Experts of a small language model.
Size: 14 layers, width 256, 63M parameters.
Experts: 16 experts in each of 14 layers, a softmax router.
Training: a variant of Muon for the experts, 540M tokens, 8245 steps.
Below are experts of layer 8 (counted from 0) of a mixture-of-experts language model. Rows are named router (the router's row for the expert), gate (a neuron's input weights, with its number), up (a neuron's input weights, with its number) and show model dimensions 0-127. Each number is 500 + 40 x the weight over its row's rms, rounded and kept within 0 to 999. Numbers have three digits each.
After each expert's rows: a language model's description of what the expert responds to. This comes from a sample of Wikipedia text that the model never trained on.

# expert 10
router:480565513448519518546544513503508495531519522479555511539488441520585600438476470473454461521477465481458464555544537542441552494527565479493466474511555453489428549512446538533424522539505501464546474461448503531604465519454470538460535542450458495512566456514475504432478515509506518513518525572550489457572634476538548542509441532498501593474549456470509519553547430512511480486475
gate8:434509499409457476565488532516487544529427563489498502523509561522521446513488495532491529510431420485524476461458501564492513517512509515545502404567517506479444519497513425545541487490449460462438516503492481497503510401557433462526574488495493523552514480464495489482566556615473526474478485487444537493513515468476496473499471483488524468494515507479567482417480513471490517530550
up8:547434484481523487520523548538522455427510516508519557479524583516480435526481494434577509524463542487473526498402428530456473449538531538611512423503545527566481455518558503536509467480580528525453560437468430539489493430491494524544488501531465489547454487519490513480546555551522529439514491524463448509462486456516539436553436469506495469476491485470536435464512507517493459486514
gate9:485509442526407532520466444533479480424455490499577489492551599577480445514471479515458547478557566496462472470486532533506496523526502474543552540460540486502535471479498503544443493552519442524472564520543541469537474519498496504456465434454499515591588517547550455517463547465498573536510573463544533405477511554438586530417489516513465512499478523526501468553521471457461519553512
up9:518495556475638545594473485513492492527519525510450520536454452491523478434546499499563516548460466443552523489502458519535484438470540524487578487546407473469473492582462504479513505447476493530456436459539486504469493539533510514553525545493521518463525462451507561494524555438528447476513482532478480500487492446538429498542485428502504469509494545470551589469512504540535501476578
gate10:482494466554488586556459545525534517466564512521424507433458433440466509408483450514500464499479487502479479448507519451446471425453576545505536476507511505540478457433506480569472569473487533569486508450542493452561549483548585524477511452530511521542517546558463508516514531536506551495445534462519487488528476551488500532521517596516453444581493519459451442496457500514508500523438
up10:531475529422511508445593529454463526506438545505560520529515554500462473555515554475490479493523466490474469540575553490522520564480422468488434500499471531478483487511488494436471504524534495446496453515494535535495520506430443462517560531545479491540495456448531441529512402456475476433490497474482504574540472465502515435452472489497582505442497496538489423546517456477497484573511
gate11:553526579480472527573512451473489530545505465438487437542461469459429604529484509542496505489514525471512531560559434499561476475425539494454534449510459447477543540501486502443493493541507512479529504506540486541438544437489522499486425566553531486469486487462453507462521563527490500555516493516455453517534557618542521527488575508540500541468432514494473499501525496487518493534548
up11:510512507539503548507515507481544492506500483499494450521513479467493501513502463539523503499527564460490504479493496478518533466425463523481508472469499486458511529565454465495510541495535515516518453483591426528558452447602515581514505484540592456486536509473462557437505508485536503551517488505528420598536527478538481480524509501459495505520436464550482409524493558425546471449571
gate12:479552380585490617530504475397481523499474463508505493551520524594517492513502481489459540433490495492428546477554474489496489529506520432485544499496488472455453535525479550531491477466514552498466518442505521528491454546495438499505526413457533539513491535473519432510467507472501571548547542462470533462528475516459556492541532554524477514512549515433552429547466490544488463439477
up12:506520466537368482553532493560463491478564532488463502572523427541474534517510525554465586494557557462555517536517540512479544500558460443462434526495508504425461545425480501473513521447439454477524519501474505535543462522496551449454478420512507533486491449461433487510479499544533556478573472445521452512594530442482522519424426504516574509523468471523467586548466565517592514464504
gate13:474563471484429498477475531504536455497473528492483419478481531513509504441587529504585538516492427512545508475518501512582493503514462481484504519533532545521535543544466472508450422565517524472489478432475546466564535494486435476574488490464524438457509548502537499501502510419501512454485491529512447519533444569453464452499557509543503490492471483516560498490542550528410443492502
up13:555475523421499493527482443496484504457508523495555523498436502396499488491553470566510521521476495515610554481451520548512513425492577531579472450549439515507476513535540472532419491485495495559544557447527548486505548478472449503526489513491453466549480530463441520436523436507519528504463481494514417549511529486450488471494517537536520474484511490503494490553536542525443505477456
gate14:516422520550532543496419517450512451499537461480470480461461470522530532479490476572461479575508527464493478526484515455495503511477456580584560512504510483484519474538484490492441558514504530506482482534455525424544518447464484588517492537517609477493579534537567500589469448519463549608515498585475552511451546477537502489527522480550469478493512473564560553506615508498457534481528
up14:496478557504550502522493502537462515515547463476507499409456459459500497508559437512573451487503558459503504496514579577472491500504536461568473454589490448558473462524452578477544499517501451519475549520463421606397532448477510454496534462557414568452527497498515513451487490465491455474545454533479574475528467554502549575461481489526512526453419578571496605547416518512488453440491
gate15:502431516504471588583525492445500478435560493546519490459574427404540478479524502488572530517482497472504521479511402603460496503531462452556500518484404503584481521479503452487470440536443494454584539569503463558537528487473514599568540550470484515542501532538519518584434540512525462501433518515486469495461574526511594612510482487456498510471487508533515551545532493506459562553536
up15:539444505437493533502518462473495565501546442527522506499481480431593414532494487540522493512457535415470501553476501546539508525458490445492483529498483517519485526480504448529447529555485506519448494489528478511458462416490562451523458482514490473506509449488521479579505526483488517457463445539515492492553546560473491524605516530461474544508477527488515550538472535501437487457497
gate16:507418452399458495578511543497477475457476487545476463580555506556453508465560469484525511524538535447539518463500468445468518445494540500542560534487501505412472558489495482524451532559540548461524499526480502476478552459477448532535573474634501448474535547575533499508513516518463509501506504528508495471502492482492466497537532483442529502503463495490513464400461461563472552499500
up16:575508480472472472551562486511512504530506469583510476579468498482497470541473469462515492435463574522526493536555511529503546469481523536485537527507598502477509484562547506473493499480419523543551524559460454492522507489447447538545533498597508511530504518496514552546464493522466488461512522516469552573519498464521460492436515530572528518527511523479491477467451487572499533444499
gate17:516559542524502408495553486529520466478506487419488500492520471544491550483471500533424513512485460466491500475459549457451492487535450535481451477507553516520553535390565476601503478470531518511475499442618474482492498507553535446491562448534453484553481496546565560570507467470498521505486554542438493576467444492477544484557539465471509470579568504569535518440501548552522512429484
up17:466444554480489615484510444460512463475499469422433441542431569503549468561549518441523455444439507528456524557556534554486482539520503479547502595543428489505499478532445481476524490509474520485471479544413534447488556473553472575483531470525550533478530468537469445470559533502504519545471471564475540493542450428509417463480450536502537540476492498438495523568514400452532488466532
Description: Commas, semicolons, closing brackets and name-ending word pieces, often after place or person names, such as Bonifacio, Ludowa, United.

# expert 13
router:515532496490574506539511531453542481503532522485567550518570447543565535497399484464486458538470544490456454562551507521450482492507568472501474446504544472488470552532496541470443543529568466491508520483442534556579460500437410544468545493457460469566448468566554532474519485521489471553522533541598507500545565517541564557498435483466477549500553484513493546538511473528514430470519
gate6:491492567445523485515533553464554425499552541492505508465443496620472487515469503450543488519441517470507503456488493493478464489496439531478492547531513472484449555547465496578550498525510548509509496514413473519482493446506486475586519522550444540516547462552487484465518504471539464516510525562514490499548479486505485484564544475506517440583504539443460472524469510486517560555498
up6:499559508545499482485545548534419515518503539518498513514441478489622423523494529518489515449476494506527553529482478439460505502528441558443521537551524436521563516519546493447489451460467522463482467532468416545583515507505514591551494511537463468507514502481429464443462493509481473470517493542438477544500490546453477526486557483491552486545565423441550563485488559530515516521449
gate7:415513428489532481470471554483551456515525541500541554435560466559434539472510518515553499459477501510501517476465536517501545448532494547520576449454575419427564532546528465478552527500473486422416498543551475572576470527446418466432535499470441491507554467542529453510437481490459416441499567468468557490524499522504584477438527481565479448465447568488444432492499513527495561505511
up7:498528504525578513459518432527457519512471543466506514482531521442486564452528487535471514535458528529580492538530534521569482481509494505534522511527480504515541502580475418512446510509484572454486458533547481445519534473523448504484497444530482476489482528526440474506562455450534521485492567495538496544481486450477502427486519542478518511471407462439515456470494487488419534479549
gate8:521448480578527524576475495514540520536467526516540479486487476453460493473474518439475506529486437486594527608499471534491561493499484421502475394506511474489456529430500538544476491466503493510538538464474473540518454484471543500494536520497481524484443494506497490474432479457480476503501511497511504459496504534463507472566544501539535460471483496590448532560460503512519451478437
up8:553458481534479501471485492562542499493567544495489461410464512410417535471540454509453484529557466515555532585437522447536503462463504471503499520449519495526485632424502465483509510543500503470522478541541553534488488422499522453499468525506528572529549505488499453514492513542464522497493507515482419483431456515534521547459491506540485509484460518420516535530457523478514468451423
gate9:487478567467505538505502542416586483455415498519555474557462415485563569513515507570539524474539524506404605527461505444502487455542541532513504556473540480524562522451547533560434433494491479496548487499498567467483564559479439457573540470545476547470442493498445480478523490491492531528528454538486508519449503534528539474436505562479495444630515499499483495483557486530511449475466
up9:494566547552543472449533522473436448505496544486556614506533525498532477549525485513517510474474494563540481537453508562454513434479551487465519475591471482426435480531463493534430455502463526525551513487504579491469543433479499453586482500568470474471509393493430529486504454407450498506483498482447531470517511470459478444500413483533468469481468485479428509494502494496476516533554
gate10:501551529482515498521479468458523421499508479531540465546481475580543497556527536478578451472459451520470497516476490554517541502522530428477533438473556569468517463513498482456549450462483514480499476492495523465524503429484541507459484509460438467557464539476515502454519557518535476520525493454478453462471550502461515512503384502461495483481505543458556577465407485488516479467513
up10:515441466505483490485479488465510421449476434498510465545456480496510553454489438586545526435521560502485497430482476535512503491469497561472459444446531522488543458491459458439457486467569490423485501519434551478458516525486534508490486499480450508393412493504503454425515501471536547493576495494549537443495511464420458539504514488524500500487516458481556509510514494477514513474451
gate11:499575529454509494482499511502422506529512521470484466457382542562528508470562502491499421458492557444536549519453455550507494459487505474497508509543525530493532532482466564550533540550492505463568508472498476531531531476467541467473407492492541483524550482444574495550531466499520524500452461544480448480453509507514548506558521514462555473541446529519446481471508494519478532533487
up11:470498560476483514524506537553527428430460432427540598555463495513485514559515612526501559520493515563496480537512547513502476563582500530458515439466486396591448425519471532425552478466511535455523502489509446516499528481471480476493480500525445473465484468493529550490398455491478508519545485525501511423528574519521421523501484463543462509514506489536512522502483483531489499449489
gate12:440532599543474501455483519492481507537521455440581511530437572462494559468507527473547464498467468527479490462471489419482442507525503522484509476540532484483463509489522521475485545478555476543432472418525532566497495436528455507434525502498447526506426519567558498520556491471453479502517479545510492478452526452513535448558499437465491475517484488431474533505565528515475520513483
up12:428506510462489490479499518535534474460495474497518470464427490540528506507518537574527532492463461539517574435504493477554439478503475460421423517467511506538537528422551459533471638454518513564496459501523485478485544448521482537506485564447533489451477474522469570436441499537493455511532526567449460492461514540542560495501511551565561512509512443484524532431573521456460540585478
gate13:473513469477365487465475475479504523440486515510486456456527507535548465584464462454503462585503418510476486501519439500475562463509468537542461535474592476446495481466510501550471581533580429538406583479464475472528505562448511491498464454501514575554534504523580501504452462509495518467494515550472501484516448471504507506494448469501500521448439475534539537573522404490539564486488
up13:508486503481566460538497583488471466478544470558479530450527517492468514503548472482510497472474519473473432466541478511548408533419558540506538503465488499505534505507485507595473454535524486402476494510432495507539487458470518490481539497457460391541499535577513481510501400476524470528506456533527482451492522500497437527633463460517484532523531479572504554525442562533460473524583
gate14:442471398528551446513489477511489474523490415470503407529476473493482505504476528544550496514466505478460512452381545527486480446511488414509514463571505520481512499507496477456500472490409460531518458538517499490531499473528485499570511507438433472537501513408534582481503472539436493537534500585512472497535522454492599536567449504512462541509496565511493429397499394537553541600526
up14:511467441489429441453501517485471487442517498527457497487507486544436549479542447529540509534536501437509540460403555448536539558577502450503533623561500562489508493508505530490416529561536525469452445495545438556560511517471449505469469481472462523529540484415519607486507528527488486518502450510532485515466513401495490477474493433458472494499507521550535539484474586505552602461460
gate15:435502525491460528492465579447439473495533505565586489534487472540489473448490557488508458515540457519525558488536533490527541503498468513552465540462527490459480451484514513488454536545553490528461399504586452517501519500410445491502510477572458514505464495479450426493485474477530475595454509449539512480464472442520527500470548519490473579559462463548455403484530482421482437506550
up15:506453500437524538493517517483507503468533562585544542466537460472517524462566488552445556545553429436484497501463502564473566463554441513457469553509419483530456537528462481534478581514503388482530472559496552466527512482471528501528529534444506448518488530510530471487458542538494541543411493495479519490535485517549524484493523484476494453491461514463481559516496525543528486457520
Description: LaTeX backslashes in math formulas, English first names in lists and match reports, such as John, David, and dollar signs.

# expert 5
router:506533504475566511546513530463548466491543531471573548514564448556569539488420489478489440529463539497463449547550520528451491499498562473495491452513545474487474550528479534461430582492568483491501508478444543561585468501425401556490536498454465472569446483564542532472518504547506460543523530544590509496529550506529563550490442484452473533496555487510493551536526470529524437460520
gate6:527501558499452523482466513477555480502481473528500503424535474496466487499485559562506464554516473525508531434512438456530481514446529442515564518543546517486472485510476435415469495421512499418444536526499477430479493505497483441542479513455535445483466509506500461414449521475511471540515536425451463487554575507482514503507515541434524503495537572561489485527543498509517415518452
up6:548526488558556466506544546459511457563487462451484537458532523508507569491502473549549502473511493461530549459499471499455501541522425487507472532457514459524598478511442460485516589524526482478505538486418476526520517506417509472543541502469552533543565487536529559510429543461478485563557467495491492477473506600463468488496560423510443540487509570517459528410543477564477457535477
gate7:503497587463472446481548466454460547543466463466540556467490502485488541557477461505476427508492486471451543473433483523508563528496462469518455521487530462583522573504566488428454491414490567525512503455492587570492462467460507500475533525549481487508553489556484513474585382559457506555545505448508472516491534522538523515574521470470494535540546497520535517548442490490527437421521
up7:547520563489453462522479558532466484491485519467566508480522489566524571471516440557477524488548517421581506539501499496534415451530513509399466539512512424496474534491506536452509468564541503508475475441518490510515474542438519485477415531421537512530489574485584506526491515516512470421602519438507515487485453509485459481519516472482521484521448468478441517492543482512515564475472
gate8:572497576519518580460498480525479470417459529503503545561488439520481607492448594479564443481491497468553511568505483553503518548479508523427519481486544467486430525501475509504538519553497463527608455481534522499557489520426491561567485526511524465470518557591578488536528500486546559532521552535527485527519505480411469570440530457476473506518510534484540566492507517508495509520557
up8:527553566483525512470505466486479517465501510533539523457550463459532482508455439454522455559503532454558519552520516545483528517521521473448496474546552438449568491553522477536479500535532511516518465490434426540481552540530488491486517481464525491418492513483510516430540539458490510552560511504553534454441523514552420508427546500493426503531472544509496488485500539418508533576555
gate9:603561501498505471474471558461506549526460514487516546524487500467506485464553554457532528456549470509524527496480507488465514431470510497440512491479548574464568527512481504465377471505468460414524511483537498497472416429508555539466473500550477521498460439450527454432523498466512486513587516537494531510544498543596561559488509490515520533495448492544458499473474470455478500475477
up9:493440463470542571545523469476479511579538480476437454526476576521451454550439515532562502447537473528457458541506486466514456504485503574487506510476413543443495535459521501444529597562528435545462498508459527520466474473469524555512459502542435541482451564486527465494512526510467526555515494495537540463566551478492500501504498599456512502477430500375469514526555478508543565491442
gate10:475523535416515539508517529556428530501525504482508510542511579613508531494481510456512503500615512430497469456537474526492545472551506534516487536535577494442490614554537464556433619458478552466508516446439525479493518511493442551513506535503395465537524442492501528530511477532502471412492565519486548510496496473452573476504486491535507457493509517499510494518521547494441527579503
up10:537545531475529494455487454445427519476464437476491452479516520508434507563521498517476471503473483539538497444526545506543607475501476523475499539592532529522449503452473489467521429459430559508474377546482519495517547517467452476570537487568538475501537472410417511518493526466534466522524598515535510513496524498516525474509486498544503487517519447481470512425492558446435527489538
gate11:432518539476509511516546561458517496477542485506474468465440561544436431461492476479460478481530458481494506558515417526561464540490516556548510539452560405528534531524445475541478477527531472504464483451508507507604552497554485535484517433537535498541532491530541552592431547496511529523542511507454507523484524486466539370488487542512490514518520474486477455500493458485520483543479
up11:459490552492480500473464482583581494465414551479524506473532429533517472533479494505463481511517517526523487476520506544539439466547510501500455559522525506512478516498545567489497517450556468568527529549487481517489534418496532448416515456551558418551521453413409461530559562519550465513453446523480522435493527539461458453532460364543500539441479445462480534465568538451499525497527
gate12:498481599492482524520568510456588513411491505490469532485536468494606453529463548517602495469500493547467473531554531523492451521537513491544457579480490445545561490509496533505454520544511537439429445409533528435549496482479534472448494461537465488527532469433484430471558434528432471526482509487507549522473498496519535413589501517467499498511516542539476537497478511508509554543437
up12:463516455538470469527480502547475508482477519491482482432558479477441479490503505454489482475589480505454479539482497504525495499470491534516396497546475467485463515531463530447477525549478434365479499556479560523521541467536456440519451508471498503543439521452497504534513415529540448473551489467567555412470471545469410498557500474508456503563552546437424481463514467478574535411540
gate13:458487487504502527467497487456439563532542532507558504579460484581543494572471505506579556471482531438507468521535485525428596487533489501477491487498495450482533509514474492480502522504541574490444521482515461480511462492441532514504484431479523462451481570491559426590520506511525470491499508564534479447498479458519548532453439520497568429459451500464454513500584546477488495450480
up13:492497485552481555505487491472435477501579450490492484466484536454444476484551533527515444504551537459521443502463539498452451455575520466434556447490556509430520514460459467458462487486502512545509477537589497432521474491511503484463483451517514502483590522542467504512606445541551446499544548537493497473418491429426489611577544506576460491480447496476494539488486476505471537495451
gate14:513495518484483444512460492516467410545521516512563439475492485509425522492504526451538549454428511472445519492401540509513495451439478500469537522484436448537487547522472484558471531516533464495574540469608561594577539510486460564477470470421505454536484455447508508468470489511481522483530475562519457509518507430512537452494537590535479548499518498527517554490480495494480477448482
up14:492505565539520509422566520481479393520493510531447559517547531480447539505468548469498427572545444462529468458512492527480553524496505493529549449562450503536535455494520545473483538484538459438485470501531557516561499479474539485399557499429468532472481515506421487469527530466473495488455549399524479470531471424532529540453452513486549438533497474543441458518480498483404512471516
gate15:437494507471475525532551566464470485534511432497479575535463463508535503524514464389489486493490500471532439495539589468532532528505451542457492523450483481520489599468535529514512465457537425548500510476471540468531458485486488504459535491491523496504466485541507471476522495497494535491411536446448505478463530437536558505496487426498452472487481542480450498542514530558525542454512
up15:510510474534509468544514496535407566464528580469517486531526498494566464450430445479536443472460499465480485435462514510458580490537461643499534465437441594488509533543574578556467509507504438511509466558501491491451443517493551500490511528453484485443484491492519564468493527528516511541504533479510511488557518473569516501503527449533456554512503491502529497523589487512477476529460
Description: Digits, decimals and percentages inside table cells, plus initials, Spanish first names and mid-word fragments, such as 43.1%, B.C., José.

# expert 7
router:518547497473570494535522541458545470504519513463569531502568450554568537486408498490498452527460544505470435550545507540451498497500556477528476441521565478500465552544494539489437545521563460465517539439448528552576479503429411555501540493455471471572450465554544531451505488551489458543515537541586527493531558534542564566489450471478484551490547486511499542531521478529510431464514
gate0:492534470436496443444521565482553523563523462519516520597439513504436510466559565496515470538490479440549510521481568522547559468499518531527494560420504497462520534491492527524459501498493486495549467498416554559562412485486568562442486506521509529522461535463549471448496476480453475510502489457477554580477470531515563478551454566443508493524473525520446541495482497577574517466518
up0:468447539474486493498466452539448565439496582438508469549539514622497514499566531490531455507495529544471524471435492497503512522545485487447507512489547578499460472558510496528443462442472482530574440574467524569502534555499453552499577438486531549421554490474503486577494507532493499517479544479465527459491540513552542518475562541473478505468498508552508540510511583498484430560501
gate1:555506578410541458520516512505517531529457509509493549462503551531543510427544469431520518520521478584508462542479458514530498552506519504540444515563545444522520534450409543492526555509497571474467500602429569479518521487526493457514446510469434440545506539587572519484500595524520499477515522433537393481484509491511530484495535558455566430558491544513552464466453520502606484502569
up1:449405464554559496467465497479527512500490563480562516535553490457456472438493547489456432578503493454505463580473583544475566474501419516567528475511532509406551452532486475468501514517474513530507592505524519471449523557537529518538564424504502463462449453431509411477497471571485470504555543489527428490509489510520477515509460440568477534515522482533450518512530499460519435461529
gate2:511498472441505476553456522484528489551517501561418468522477511553534476560511426484509520459524518561521485502460468505496492381531517508559476520482530466527471476488583425569490475510443417506530496495556502471497493455497501520549458534452493481490502425518558474532478430536552432482541429589497455516480453522503545617475420470520557514551473500512482523519500522488526503546538
up2:527486398510405536494533488513416504544518425514414473484493532533551471515492511523487490497465462489513433488488465491471510434540512524521521523484510529492543448500561420531524470483538533568499444550571531469560467504442419536462497551510526483503469453508454507531410439470558540498456411545571455515515482497511546442522436519441509464509560609527542543448474452526571584548483
gate3:465410494576503553559538470477587456468452462487463504480461469549501541556543541495396482467497467513540500470429566495522461439553475507484500558505506509507539451520462478506496502500569458460514526466512452505501477506510544443446502528475502503472503452453569460500468526484464506470551494511470462519491577461431519512558475547425553511491517421494514560529503464496483419465486
up3:536470473448522521493527562559555553496484485441518543499521504525389533535526577515514531553465525481489508500493552437483441464483467442458457459558409486486508460547524455517512474463496469525526574498466496394530553502486532528459527501451448509506459510571488523516522477580533484509475497416530439440550440497518424476481423489546558466551494533451472524549486454527481486453475
gate4:547528522520487541484520552451502537513408523502461468441484564586471541546572479472509465491488517488534496573505486493447546520488587425421458496503522533479514507538449532527524524562493485513507465476480485531607528535575472467510421439507512522533488503537486481450537435492534486485506548502565543458579581528514514516558522554489531496511607545554475533505513484543501465487441
up4:428520467493479471500562486557448479518547554481487522512520457522515525508483541521584490457530522469473522429445522494474533560511443479533471484563510526508519513487525542515481433437457520525486510476460527507555554481452469493523426405462512505574513488464500529576488436488415426528472556461479505483462434422463518483485490551587442539462567470423492526525417542500528499525508
gate5:457430520550618454515457537553462551481429484532495426420515473539558540483453520476575548586447538512457536549490548465418504519553496559568506507463536502464508483420505543520514513512526489491473472532555475510584514450555450499474450475484509515454485542516487421523496449537464517484516441529445451479564541504536512564572488497457557471451479590482540564541561518520534539507483
up5:455479426557487475508518494490478491484476466565514497552430501522456561493530514471571551455542501467450414425463577530466562576514456550485486504494489520492467414466454503565559480440438485459549526499472512480526528481507474475484520468509452435484519458430472531565482495517442477486472505491487445452518420572451506512471572443531441456531486514516467433462555467468532517468509
gate6:544455501516604532497517488506444441529520542469509491471474464507448547466523514539452478482568493534507475484537478475538528509481508508521529561516487430480492466420484528509510544452448586512499479542414496565527525506462461520494516532468419453487457488562472478476510529517510517436534516539517507505482434504505525539512549462530496502487573532508531542507500459487491471398479
up6:525467496452540473506460564476500497483545532542454532482441488478512491446489479472532510486469524533479463496532439513470541463409545462534526529465482533504484558551477508562563441524581453382499525577535529544459476489532469546396522463534567545466460552545504496468489509487451422550521483483558513473483525563503477468531484517494501426539443563517482504412462568480501459516499
gate7:466541471551523527505511535506468501547549515431479523513484527484538550448473536611540514477532547499517492510576537508544484445498501509502555495566536499539584537505508496451497501569484535506516558520540478486582486527541468514473590541476484480543522568559454467428512483436532463421480623531519515509500570547526515448424563484453514396554547511481518499492506481501571453503506
up7:576526571446474485444519471471490533530567469425483493517505535465472500542519535486444442486503494548524511498546478473535524487558541459557468423552431517525455496416569505469486418507477469500486471519524464544498488474559546602484584580393452555505498422517445500473496479535522480486541471528507502537559526460633524465483516504480529547465434446456403501517483483480525502513501
gate8:443532469494535538510528493477495510449483521436551469555474468558476475503499478515461473531441459419471496497474483494514553446489515549550492473497539509454536460563422540481518519517518502456489512506445531542468482537536471555480478525508504471491494490482464403544558520480506595560499525486510478472485504465490513487464424472473466594480476585462509564440457447540505484490440
up8:563505525587470489521493468447441467541449429478499524593453501571502503480534534452532528477545478567437483477511543534524436507545432578487445409505490490482465445494488460504452531481536549484480461523528538536436520531503455573458459542491544441378484454433485526456529477474480577536528504566450489416468491541474489503534452551530473542556488498463466477550419464472507521579498
gate9:582512527527545513519491569510494513558542455517522546436453484477514571481506449477512554459498471486474466513430526488434455538467517496521497575471492471476456487531489518551457526475457455452493560479545541560520548508490470533520464564429431437472452490452489508440552398552445502482463544466497518531449544509491496536396432553538548509538502421453475494513476477485534437483448
up9:520584563488512472484498509462514559545533530532534499525544459565503532492519466435532514497445546551455528453446504461532514497475458512531480442474455556520489555533426514482485469482525469559441473499462476487483542532572563537458482498533448553534535480503560478443491493475507560495508548522461436467513555500453472535413539511547510580439547521516525425409436559475531453521407
Description: Mid-word subword pieces of foreign or unusual names and places, including Thai and Cyrillic bytes, such as L-iang, Pr-adesh, Mered-ith.

# expert 15
router:485572515525574544467489481468526484510492518466533573496498409554581514489453516485476509521479548516445491492556502535485547545465546470417472471495554449461530539510495548492481532586522474475519499574472565489573459562521421526459493499425503459557498481583530464448544446516472470513559513577529520475520547522514552478505540467503519537537527522520528567523493468524519505451499
gate6:581544483519522612476503560479506491512563544508523476497475467523478554587509482517522491497483549462635504439497570521503478570474533461480402529526509502423527502501506535467495491525490416437512491534427564442582503539445484496507510519430487412510548546543488479420502509496563505489542472564467534457498512598460447529543496455526477513496558460497500503490487533457518484489437
up6:512559553523514558494481542486497525500426539576457468494518470485428574527544491541499540479495531483590445455522608496478557563477514508474447492473528471499507522508536445495561513484505457496442472492504524464505499513502508503461445519526479499547412524441386455522478537504552548467503484468446476451374471493495414534420497480480521477489532529501584486432524457480524522578444
gate7:403425567511534504530446412530549445544451487591475491537443524465569521448498513474504483535468548534506495518561489456489501470403464464447438413457487503519529584485531545463532535503526462488553483505543507466517530505490490452519480469527445552553519476549441493506515383544486469513504497577485539479541453523517455519435506494485499561493532526582488531527504553510580482522499
up7:455515512550475545469456478491568410519502463498432525467465436457464532428482401573574484590506507493523425514508471504530538451499478514554526521484490450513529517465592510487535547456506418503568500523547537502484485513502551493527496450455496536529517487590482510535546463518518594444463485520520564531484455504458477555465461476515571601502542452562409479496462558463474527451485
gate8:428543509511485525512484523494433461556440508443441499496551535532528447478485496506466473578547610505549442556519577469557442541561511466540477467560509460515535480533504570443477485488490524558549584469540458518483474510500472438449572457513524556499563483542460419474491519497487526457482478472453470461507482521496524485555478530552457437571490528471506530437471595540453487494494
up8:473418525523522489485528495523518590476520568459471470466405511591538524503510451531529523542454454419458472502462526483566538447510461509537490468503476467502438486475496501506465488549427501497455393510517491504569452409496596554552434531456492467509568493464478502508513556450536518547595427542508476425451441505506580481483463520585500580499478511459431539473487481507544457525442
gate9:522549515507547483516487489482499496514464427503514528565506469499533434570506549542467447485477526499569540482523478542449511497529490515521437432456490519494517453471557507458468478507538533477477453540489541458598487498519472463420528535449545465465434494537525492502523483492527473516478467434464508451570550572535534507515561507564564510492474461475538515551447470482467472455471
up9:544553431540536572533447457400486462520482542542502566490466474502527421473478469547485486450508533438548544479471466517533506491497506499467490483477488481524490419502477578494545562463483605536490546543525422540440494506429494476470573552439458488531448487432489490458509552438490494541424446537455484490444563498507515510499500512414396432528579482452480477482518474587511566464492
gate10:455482439520442418465497459436494474488476438524474502591500467537499502480456460430481511472569476559483508488523578518524453495489494460475449487492516543483496582524514450531475522512478514514428517532430517477488514576501467433510489425487529510529568455519496384504528476524566512568486519530478485540474521509496533471537535511512564414572501481556594486460456537500574569450504
up10:500572456479559541486447477460550532428555472485509508486539520470524435513461443488581546448493517509536504561493496541525544468534499512537544574464535447413480496544482489479482507450491485503570436461520508455548593464570558479537472448550572492585521523516541480506537532468490480452480479476500499483561476482490534517580508498464554528575461471563518509455512471496498504519516
gate11:463544548541456470512514526484484451510555482547458567496562421525495506533486550473455478458517485514466517468568474506552514478430546506467495508450504532553455528406514485444492450495486460522559527526467559550460513469414519511514466469437518476459477535487557479520541530471548514566553531514552523429556512475507472525471504500556501456454521483493474505538427519523542470489491
up11:414531484442538501486504479528548514488451585458514459502500486494564581459509562507496476572509460559467522516478525502413519480452499434511520481581507452510480447619367498551495540589475454488568567502491442485532536502491452511446512506461462473498517452508502502588520467467463491466489452491489486445516394572444531483545515462495511520533454525564460508490488498504536525473420
gate12:559516467511559491488492526480527544464491439498527432459463476491559531469510541555521418514533503463512439510483480495528476501483531467509528474489500489485541460557538525453484504451521417481535610462455487540498462486525512513500490455464461487533535525525541431456461543470497504531490440479543544482539507484431537435546480527560483475479565479443444507508454464505508465549515
up12:496427501531462523474545423480559518516513514533610471501446474547463466488544503528498484541499546501491473438490510480470479507501440446537538503563539461509489491479416585523529507451436594505530564473547533539530519543521541449491460503499510467531525540476463514460423502526421546524528550455551479418505479519485482522506535496504509502581508424487551516537526450506559537494477
gate13:503502510509530450533520544499576557516500538534515492504518531434546495394528485550497567471511504488518509446489533490478523496476493479536479454510565521502489538461489475513499512478410582526512418541546502466529545502483448534489536518578543530538539453492509532453463481500421549471490476500441549510511495528469448475494478487475506520560561575552508554515516503535520539523477
up13:551484513487513450475516500514527508466615515575515479493399456525455514453513501523463519478509482476579556586441502497532466383417496473588472526472469449532522483524566498503533552504521555539526501488563490486539466543533510510440458478495466508516542445439515513464495450541439437465510459566550508551529539462538500538463547515518485480435520519512536452576476487527545539473550
gate14:473563502423453524503414561417455491526486495449528465526433489516523497520502439489517511475456505492480478456579511496424563431470473529535482481576494504462508565484566564563522519548490544496463490545474492509478528467454509453444510522489580486531589521466489509584499510441556582487477473536523554508472486550578478520485499521590509470485510480488527448500539519570466513472543
up14:510407509524552628494496453528477479537446533591518494499496529425565510547471493466468571501538547486558573529520499493481546566456539513505521544530543526417474503541502579514535500442496452592515512512517511565513512458481491428502510492528475469515500410519500442469397494483499523558475562476495532545488510482514522487479500469424478521379573497485457525485531481512529534460465
gate15:512543450519549513456524446446528483482532514505448551518468470425545559503455444518531550488488517515469496473533584491526517487461586538448525553601596493453501467484539601449494509436524530497537511471517515496524494431493529494453438459451532455517547554574518537515495503491440455546507435551475502594463492449497498477497537525515492482517468523505537496497390486530470484560540
up15:495579484467536506446510519484480484476538454442531540492549508486536447530474581511547534477416547545482471438504531484504552570501531501590464569503505545492536498489533510450456492553430509574452491533477496470479548537510512468430496484464628456564543462525505529495484506539470472496538496511460460573483463508552456491469504505518516496519547487531491498519433483490441500515458
Description: Words and name pieces in music and film articles, discographies and award tables, such as album, song, vocals, Nominated, singles.